config.toml
n_experts = 32
experts_per_token = 4
d_expert = 112
hidden_act = "silu"
router_score = "sigmoid"
routed_scale = 1.0
balance_loss = 0.000969
balance_bias = true
norm = "layernorm"
norm_eps = 1e-05
tie_word_embeddings = false
optimizer = "soap_variant"
batch_tokens = 131072
Below are experts of layer 10 (counted from 0) of a mixture-of-experts language model. Rows are named router (the router's row for the expert), down (a neuron's output weights, with its number) and show model dimensions 0-255. Each number is 200 + 40 x the weight over its row's rms, rounded and kept within 0 to 999.
Before each expert's rows: "comes before" lists some tokens at least twice as common just after its tokens as in all text. This comes from a sample of Wikipedia text that the model never trained on. Tokens count by the router's weight.

# expert 4
comes before: " |", ";", "N", ")", "R", "O"
router,197,212,182,155,161,158,207,129,153,263,193,170,202,209,186,210,231,210,243,187,102,234,263,169,246,182,133,172,168,248,217,197,178,215,106,152,208,190,197,90,196,205,139,149,276,230,194,138,174,161,221,173,230,237,199,217,165,191,230,241,191,200,233,247,225,132,190,178,208,134,206,160,139,235,187,196,206,246,192,185,194,133,182,238,272,239,170,188,156,171,203,277,262,216,196,205,194,202,192,179,177,160,162,107,179,179,246,139,164,207,138,260,175,189,186,168,177,162,201,116,211,222,148,276,272,222,233,174,206,223,241,196,225,245,181,135,200,251,184,179,186,179,269,200,183,178,201,169,212,215,234,312,163,172,240,239,150,236,172,172,188,242,78,167,161,265,200,140,203,150,218,216,173,109,175,279,232,171,187,228,221,125,197,183,199,215,248,175,144,135,219,147,188,196,188,211,240,176,229,190,212,238,232,143,194,197,165,228,150,203,160,214,203,181,245,154,265,193,260,167,165,251,234,258,180,183,242,181,199,146,191,176,212,171,217,208,247,147,157,165,265,228,186,203,213,177,283,276,220,173,237,109,246,176,147,247
down29,156,128,196,264,152,221,195,261,241,195,216,215,183,135,231,218,129,228,228,174,206,186,160,142,183,238,223,193,221,254,211,173,216,220,227,229,214,160,224,228,183,165,224,194,175,196,135,170,218,219,75,290,159,163,183,192,255,193,270,183,194,219,188,229,248,220,160,181,244,182,221,264,198,218,241,164,185,150,123,262,262,269,254,219,182,206,265,140,179,202,238,288,198,218,258,177,255,200,196,200,243,231,198,191,241,214,206,244,195,212,157,189,259,185,207,170,219,203,135,175,180,215,183,230,177,219,294,192,213,214,186,173,162,177,241,135,210,170,211,191,220,170,231,180,183,180,120,223,201,251,203,205,160,175,115,212,252,162,280,147,225,192,191,161,153,168,170,159,127,225,181,216,245,205,242,279,209,176,166,220,243,143,214,217,232,208,149,170,135,184,261,224,167,206,221,218,177,191,273,203,185,196,169,156,250,257,235,163,248,208,220,213,131,227,161,209,225,200,185,200,205,137,163,70,218,250,161,187,326,139,129,208,191,231,236,172,143,256,171,173,256,222,195,89,122,235,209,157,205,170,239,154,257,226,226,209
down30,184,127,245,182,197,163,174,193,204,160,196,262,233,207,224,185,212,261,184,173,205,189,246,257,175,202,257,217,146,226,251,256,226,174,183,165,231,229,138,194,227,84,192,129,228,220,201,240,272,261,172,169,175,238,184,287,156,146,146,150,184,200,222,105,149,246,226,185,254,197,191,191,203,231,207,211,150,246,225,230,203,278,181,207,255,158,222,194,173,269,156,238,183,206,219,211,245,171,141,198,183,213,212,109,162,266,176,187,271,162,211,166,196,169,260,171,245,249,236,261,186,226,168,209,200,210,182,249,238,125,219,241,136,147,111,184,190,193,240,188,177,199,171,220,242,220,216,236,186,274,192,100,177,137,227,158,227,169,250,221,219,123,231,177,148,245,212,176,174,202,209,230,244,199,256,196,261,218,158,228,168,212,181,235,193,204,136,207,228,247,214,271,221,180,233,184,171,228,180,270,179,143,178,191,205,203,238,193,241,228,277,230,119,157,120,253,136,219,255,244,255,220,212,220,200,162,142,204,169,100,145,250,166,245,177,172,215,185,127,187,130,235,229,151,227,159,180,175,174,194,155,252,203,218,177,258
down31,204,273,232,178,300,191,220,205,238,250,238,197,172,166,197,115,145,154,224,212,138,157,203,198,254,253,166,205,184,212,97,172,219,273,207,214,200,144,174,220,118,187,161,143,140,202,223,265,282,180,225,184,170,258,144,192,248,188,236,236,153,142,205,181,221,186,148,218,126,279,177,216,276,174,187,252,121,164,242,196,204,132,215,160,210,219,184,248,129,189,170,198,171,126,199,241,247,198,212,234,188,198,239,210,191,210,176,174,227,224,153,216,271,199,169,217,211,178,232,164,248,242,167,170,190,247,125,169,111,214,140,161,288,176,211,276,189,182,212,247,217,208,153,225,204,166,187,154,177,252,175,212,230,186,211,161,164,259,158,290,198,223,200,157,218,182,132,231,209,250,191,190,183,229,252,185,186,255,185,157,182,211,242,205,234,216,176,189,233,193,238,228,224,214,243,157,175,221,270,263,161,200,249,221,253,172,136,176,141,173,252,192,170,208,116,194,206,212,190,238,223,251,190,123,212,159,225,228,263,223,157,156,124,177,217,249,197,306,239,200,137,230,223,209,224,195,191,190,240,193,212,255,150,287,187,141
down32,197,185,239,128,254,158,142,273,233,242,259,255,268,261,232,116,169,175,275,194,155,231,145,187,104,188,177,258,168,214,241,202,239,145,139,197,213,155,186,144,208,201,192,283,224,215,137,261,246,173,253,227,221,203,205,170,168,179,223,221,196,153,234,217,173,175,220,139,173,138,180,221,169,147,239,270,234,150,186,217,214,236,172,216,198,247,203,223,194,224,191,316,273,232,206,188,151,249,210,249,213,187,177,154,134,126,179,252,137,174,222,191,171,205,227,210,184,215,191,152,183,177,190,213,112,159,209,230,225,181,238,191,224,200,209,180,290,191,228,221,182,209,236,231,179,182,134,200,137,203,227,210,231,199,145,138,236,149,185,200,179,197,189,192,157,152,168,166,286,257,152,174,178,232,237,206,177,196,173,173,205,212,204,262,218,155,246,221,259,245,219,158,221,242,204,200,156,174,204,269,261,196,231,291,132,211,179,210,105,265,208,234,272,230,136,169,155,207,181,251,110,187,177,192,219,110,174,243,222,186,153,177,160,228,183,240,158,243,148,231,218,252,120,195,254,241,186,155,251,201,185,204,232,230,233,183
down33,197,183,207,216,133,182,203,166,142,168,157,175,248,271,265,171,214,215,240,232,213,305,190,232,158,263,275,160,142,208,157,241,138,253,122,227,214,170,233,204,177,192,237,223,227,214,179,218,187,196,240,157,202,180,180,170,199,207,202,168,172,182,230,257,175,214,205,158,211,232,250,259,226,239,291,214,251,214,264,210,221,225,234,202,133,187,112,185,138,257,162,223,201,196,292,191,182,143,187,203,204,175,131,205,250,219,189,266,239,207,220,138,245,188,203,153,259,134,167,175,193,151,153,256,136,210,219,191,154,191,187,194,265,269,210,154,203,166,271,148,199,212,207,158,159,148,264,247,270,59,149,161,201,161,201,197,163,187,284,248,171,181,259,238,243,195,181,204,194,158,223,220,248,182,206,251,174,279,250,207,229,177,117,186,157,201,242,190,259,274,210,266,189,150,208,176,163,248,206,240,141,168,220,229,169,172,135,224,166,170,211,201,211,213,122,240,162,182,176,172,190,160,229,205,188,119,135,143,222,200,148,209,228,204,187,168,176,223,157,218,180,207,211,186,155,164,175,237,224,259,229,127,224,255,189,229
down34,173,143,215,181,210,215,238,170,211,184,211,214,158,241,238,199,159,221,216,200,220,197,241,228,229,198,138,206,141,183,254,211,173,247,197,163,189,204,185,232,215,195,237,207,194,187,201,248,203,213,213,144,164,217,244,190,168,164,131,232,264,184,179,201,198,242,227,223,133,159,217,186,257,225,228,242,201,183,200,174,103,178,224,248,157,322,274,251,198,209,140,148,196,141,128,224,198,210,218,212,146,247,158,130,231,233,222,164,192,206,161,294,275,259,205,239,248,202,122,265,150,129,237,150,60,172,193,235,194,154,250,218,187,161,138,180,163,125,102,171,167,198,117,231,218,188,267,202,127,191,209,96,165,227,230,195,165,279,300,228,248,177,163,240,185,176,135,176,178,240,230,212,169,302,226,218,198,203,133,207,218,142,166,145,191,221,241,176,255,177,161,240,256,203,210,239,173,171,194,197,205,244,233,220,198,264,167,198,196,230,169,248,209,190,224,199,190,208,277,251,215,216,199,191,189,210,111,186,239,206,242,172,195,249,208,192,219,198,162,206,223,235,130,174,263,180,166,212,225,145,147,238,187,171,224,213
down35,198,249,166,183,160,139,298,180,255,172,138,167,244,208,146,160,128,206,160,240,195,275,259,136,190,227,174,183,253,190,203,250,223,163,204,150,233,180,169,237,165,270,181,182,272,164,238,193,202,272,253,224,247,173,193,154,176,198,192,255,221,198,93,176,204,190,269,181,185,266,202,164,171,200,179,209,134,181,192,177,179,163,231,227,173,222,213,244,278,283,187,294,189,252,186,204,203,162,191,202,144,250,241,205,244,227,221,178,242,193,205,135,272,154,147,230,180,185,170,222,160,224,215,198,221,189,170,169,198,150,180,215,168,234,225,199,188,212,198,146,297,165,179,195,137,154,202,203,244,249,186,203,198,205,211,167,202,205,258,183,194,153,148,213,247,154,242,164,212,233,222,186,187,160,238,237,204,209,196,170,237,209,144,111,184,131,269,263,233,150,273,242,197,244,193,205,181,165,252,245,209,98,177,211,210,132,228,67,250,217,173,207,220,154,152,138,174,143,202,203,189,235,161,234,187,177,210,176,161,192,207,229,194,184,255,239,268,105,179,242,185,221,182,248,231,180,274,237,251,137,153,212,126,184,181,167
down36,187,149,228,223,238,243,115,197,116,195,213,202,178,283,229,210,190,220,264,190,201,212,166,73,220,235,221,169,219,208,192,184,181,182,261,177,221,182,231,234,138,221,206,274,128,217,170,190,220,184,220,172,216,189,177,154,207,138,201,242,196,185,240,134,265,195,191,174,177,178,232,196,194,255,230,248,200,203,211,183,177,292,226,194,184,182,184,185,169,115,293,220,111,208,150,153,191,175,166,164,236,158,119,184,136,189,235,147,273,231,160,191,160,235,169,239,195,163,122,177,158,244,258,142,239,254,215,182,193,172,176,207,258,221,161,227,212,153,221,214,226,149,244,216,188,199,204,198,250,206,160,276,215,274,179,219,235,193,158,200,154,210,142,162,224,190,194,184,165,126,252,152,244,180,199,160,198,194,249,263,173,114,234,222,182,205,171,239,143,273,194,243,199,222,265,186,175,124,251,163,278,174,155,264,176,231,174,192,261,170,260,189,161,217,218,213,167,230,194,281,136,247,232,223,208,160,112,173,117,149,233,215,262,243,212,240,196,269,220,244,166,239,180,214,263,221,179,246,191,211,243,145,212,209,151,228
down37,146,307,223,209,213,184,256,240,207,137,245,187,210,158,223,160,226,188,204,140,219,181,93,216,247,160,205,165,228,161,247,272,151,209,183,230,199,282,218,196,165,206,215,137,154,160,247,202,269,175,260,165,163,178,198,163,144,220,239,172,235,256,186,214,194,156,183,242,203,238,220,244,149,177,233,185,253,165,205,221,163,217,134,174,212,218,172,204,219,155,222,194,187,119,228,147,223,289,107,182,193,240,161,192,215,173,153,280,209,227,121,160,175,208,169,208,233,243,260,237,217,170,271,234,225,199,204,217,208,209,192,205,213,226,199,237,135,235,160,224,205,237,218,237,103,203,211,202,252,166,194,89,215,183,196,196,174,158,169,157,240,201,145,156,210,176,262,160,206,271,187,216,175,218,194,143,231,202,126,195,231,231,111,171,185,213,212,199,142,119,281,249,232,155,213,167,230,192,136,176,196,177,121,160,176,146,196,198,256,110,190,179,235,191,193,206,212,198,206,191,215,134,238,263,129,190,223,267,217,248,193,251,245,142,178,218,179,276,224,219,210,230,254,214,137,219,265,140,191,282,232,239,203,200,232,150
down38,255,245,216,264,175,196,270,153,200,178,340,178,245,203,139,229,216,270,234,168,162,234,150,198,229,157,179,232,272,203,165,102,316,199,198,220,236,201,166,153,139,146,194,221,188,141,268,131,162,201,169,212,172,214,202,199,166,287,215,153,142,205,168,202,184,183,208,151,133,246,209,219,135,237,217,193,169,183,189,150,198,198,157,179,171,223,164,164,197,203,246,283,238,206,256,180,192,110,177,200,220,242,201,174,238,193,223,225,182,229,187,218,187,167,320,160,187,253,230,165,188,181,157,184,257,281,268,228,197,136,172,178,180,225,219,197,163,94,211,167,205,192,172,271,178,143,168,184,193,193,220,185,226,194,161,243,176,160,169,246,197,185,190,193,203,267,252,211,219,234,222,183,215,215,222,184,268,207,195,225,187,177,178,214,202,192,172,277,179,179,193,202,288,185,223,187,162,255,223,219,207,172,197,201,191,178,215,231,284,167,232,207,264,207,273,200,206,152,204,195,232,154,177,207,212,165,206,113,94,182,194,190,216,173,178,194,155,132,184,336,203,279,179,208,234,180,224,153,193,261,203,184,127,247,193,220
down39,185,138,218,180,235,212,129,220,179,212,160,170,135,246,167,185,157,197,174,160,203,185,120,217,168,183,163,217,173,185,197,164,199,222,289,190,159,182,208,242,242,212,238,261,245,164,222,182,270,204,249,209,213,182,231,197,302,181,175,152,103,219,214,240,193,213,263,235,252,207,206,139,240,227,166,230,242,214,205,240,152,173,208,211,261,233,186,221,145,215,198,199,178,147,219,173,188,162,102,208,132,179,176,93,230,221,233,151,196,156,189,265,227,149,130,198,241,278,235,241,178,259,213,195,229,168,161,167,201,194,180,206,227,185,153,270,161,218,249,246,164,145,233,206,200,158,226,209,180,201,167,159,267,212,304,253,237,193,164,267,96,174,225,201,217,182,229,221,187,201,197,165,242,191,145,167,209,179,131,227,224,198,238,152,210,177,120,199,224,198,198,162,324,199,224,176,91,166,219,244,171,200,211,185,179,154,156,152,191,253,194,127,152,176,196,192,165,240,214,198,149,217,277,300,180,229,238,200,171,240,216,240,152,141,196,181,262,278,194,165,148,220,235,205,235,229,226,191,244,217,237,149,197,268,216,244
down40,238,251,280,153,162,209,217,163,150,170,160,216,216,153,312,219,218,231,166,228,195,211,214,193,230,227,208,197,210,278,183,192,147,246,171,196,247,154,202,233,282,191,183,125,185,203,241,177,179,217,213,172,204,240,176,116,194,190,187,245,198,210,179,129,153,178,212,115,189,235,180,173,219,207,197,151,169,233,230,166,192,153,176,197,156,200,180,130,168,205,230,142,168,164,210,171,245,175,169,177,270,165,172,240,272,197,202,209,228,144,279,222,172,216,197,155,180,214,242,189,170,212,188,139,143,195,206,229,212,215,157,198,262,179,183,258,176,294,195,171,191,274,270,180,179,188,240,224,215,146,246,233,171,103,320,264,188,206,197,134,178,190,191,185,228,258,214,173,242,240,100,239,289,277,272,204,183,152,178,198,157,252,184,199,203,263,245,189,181,256,152,181,132,197,185,206,213,191,196,271,229,203,229,198,197,143,211,218,169,173,202,176,192,163,159,250,223,223,292,178,187,179,229,150,148,171,248,242,216,160,130,240,191,239,222,220,264,221,210,270,134,161,130,257,260,196,128,230,263,245,175,160,150,184,212,216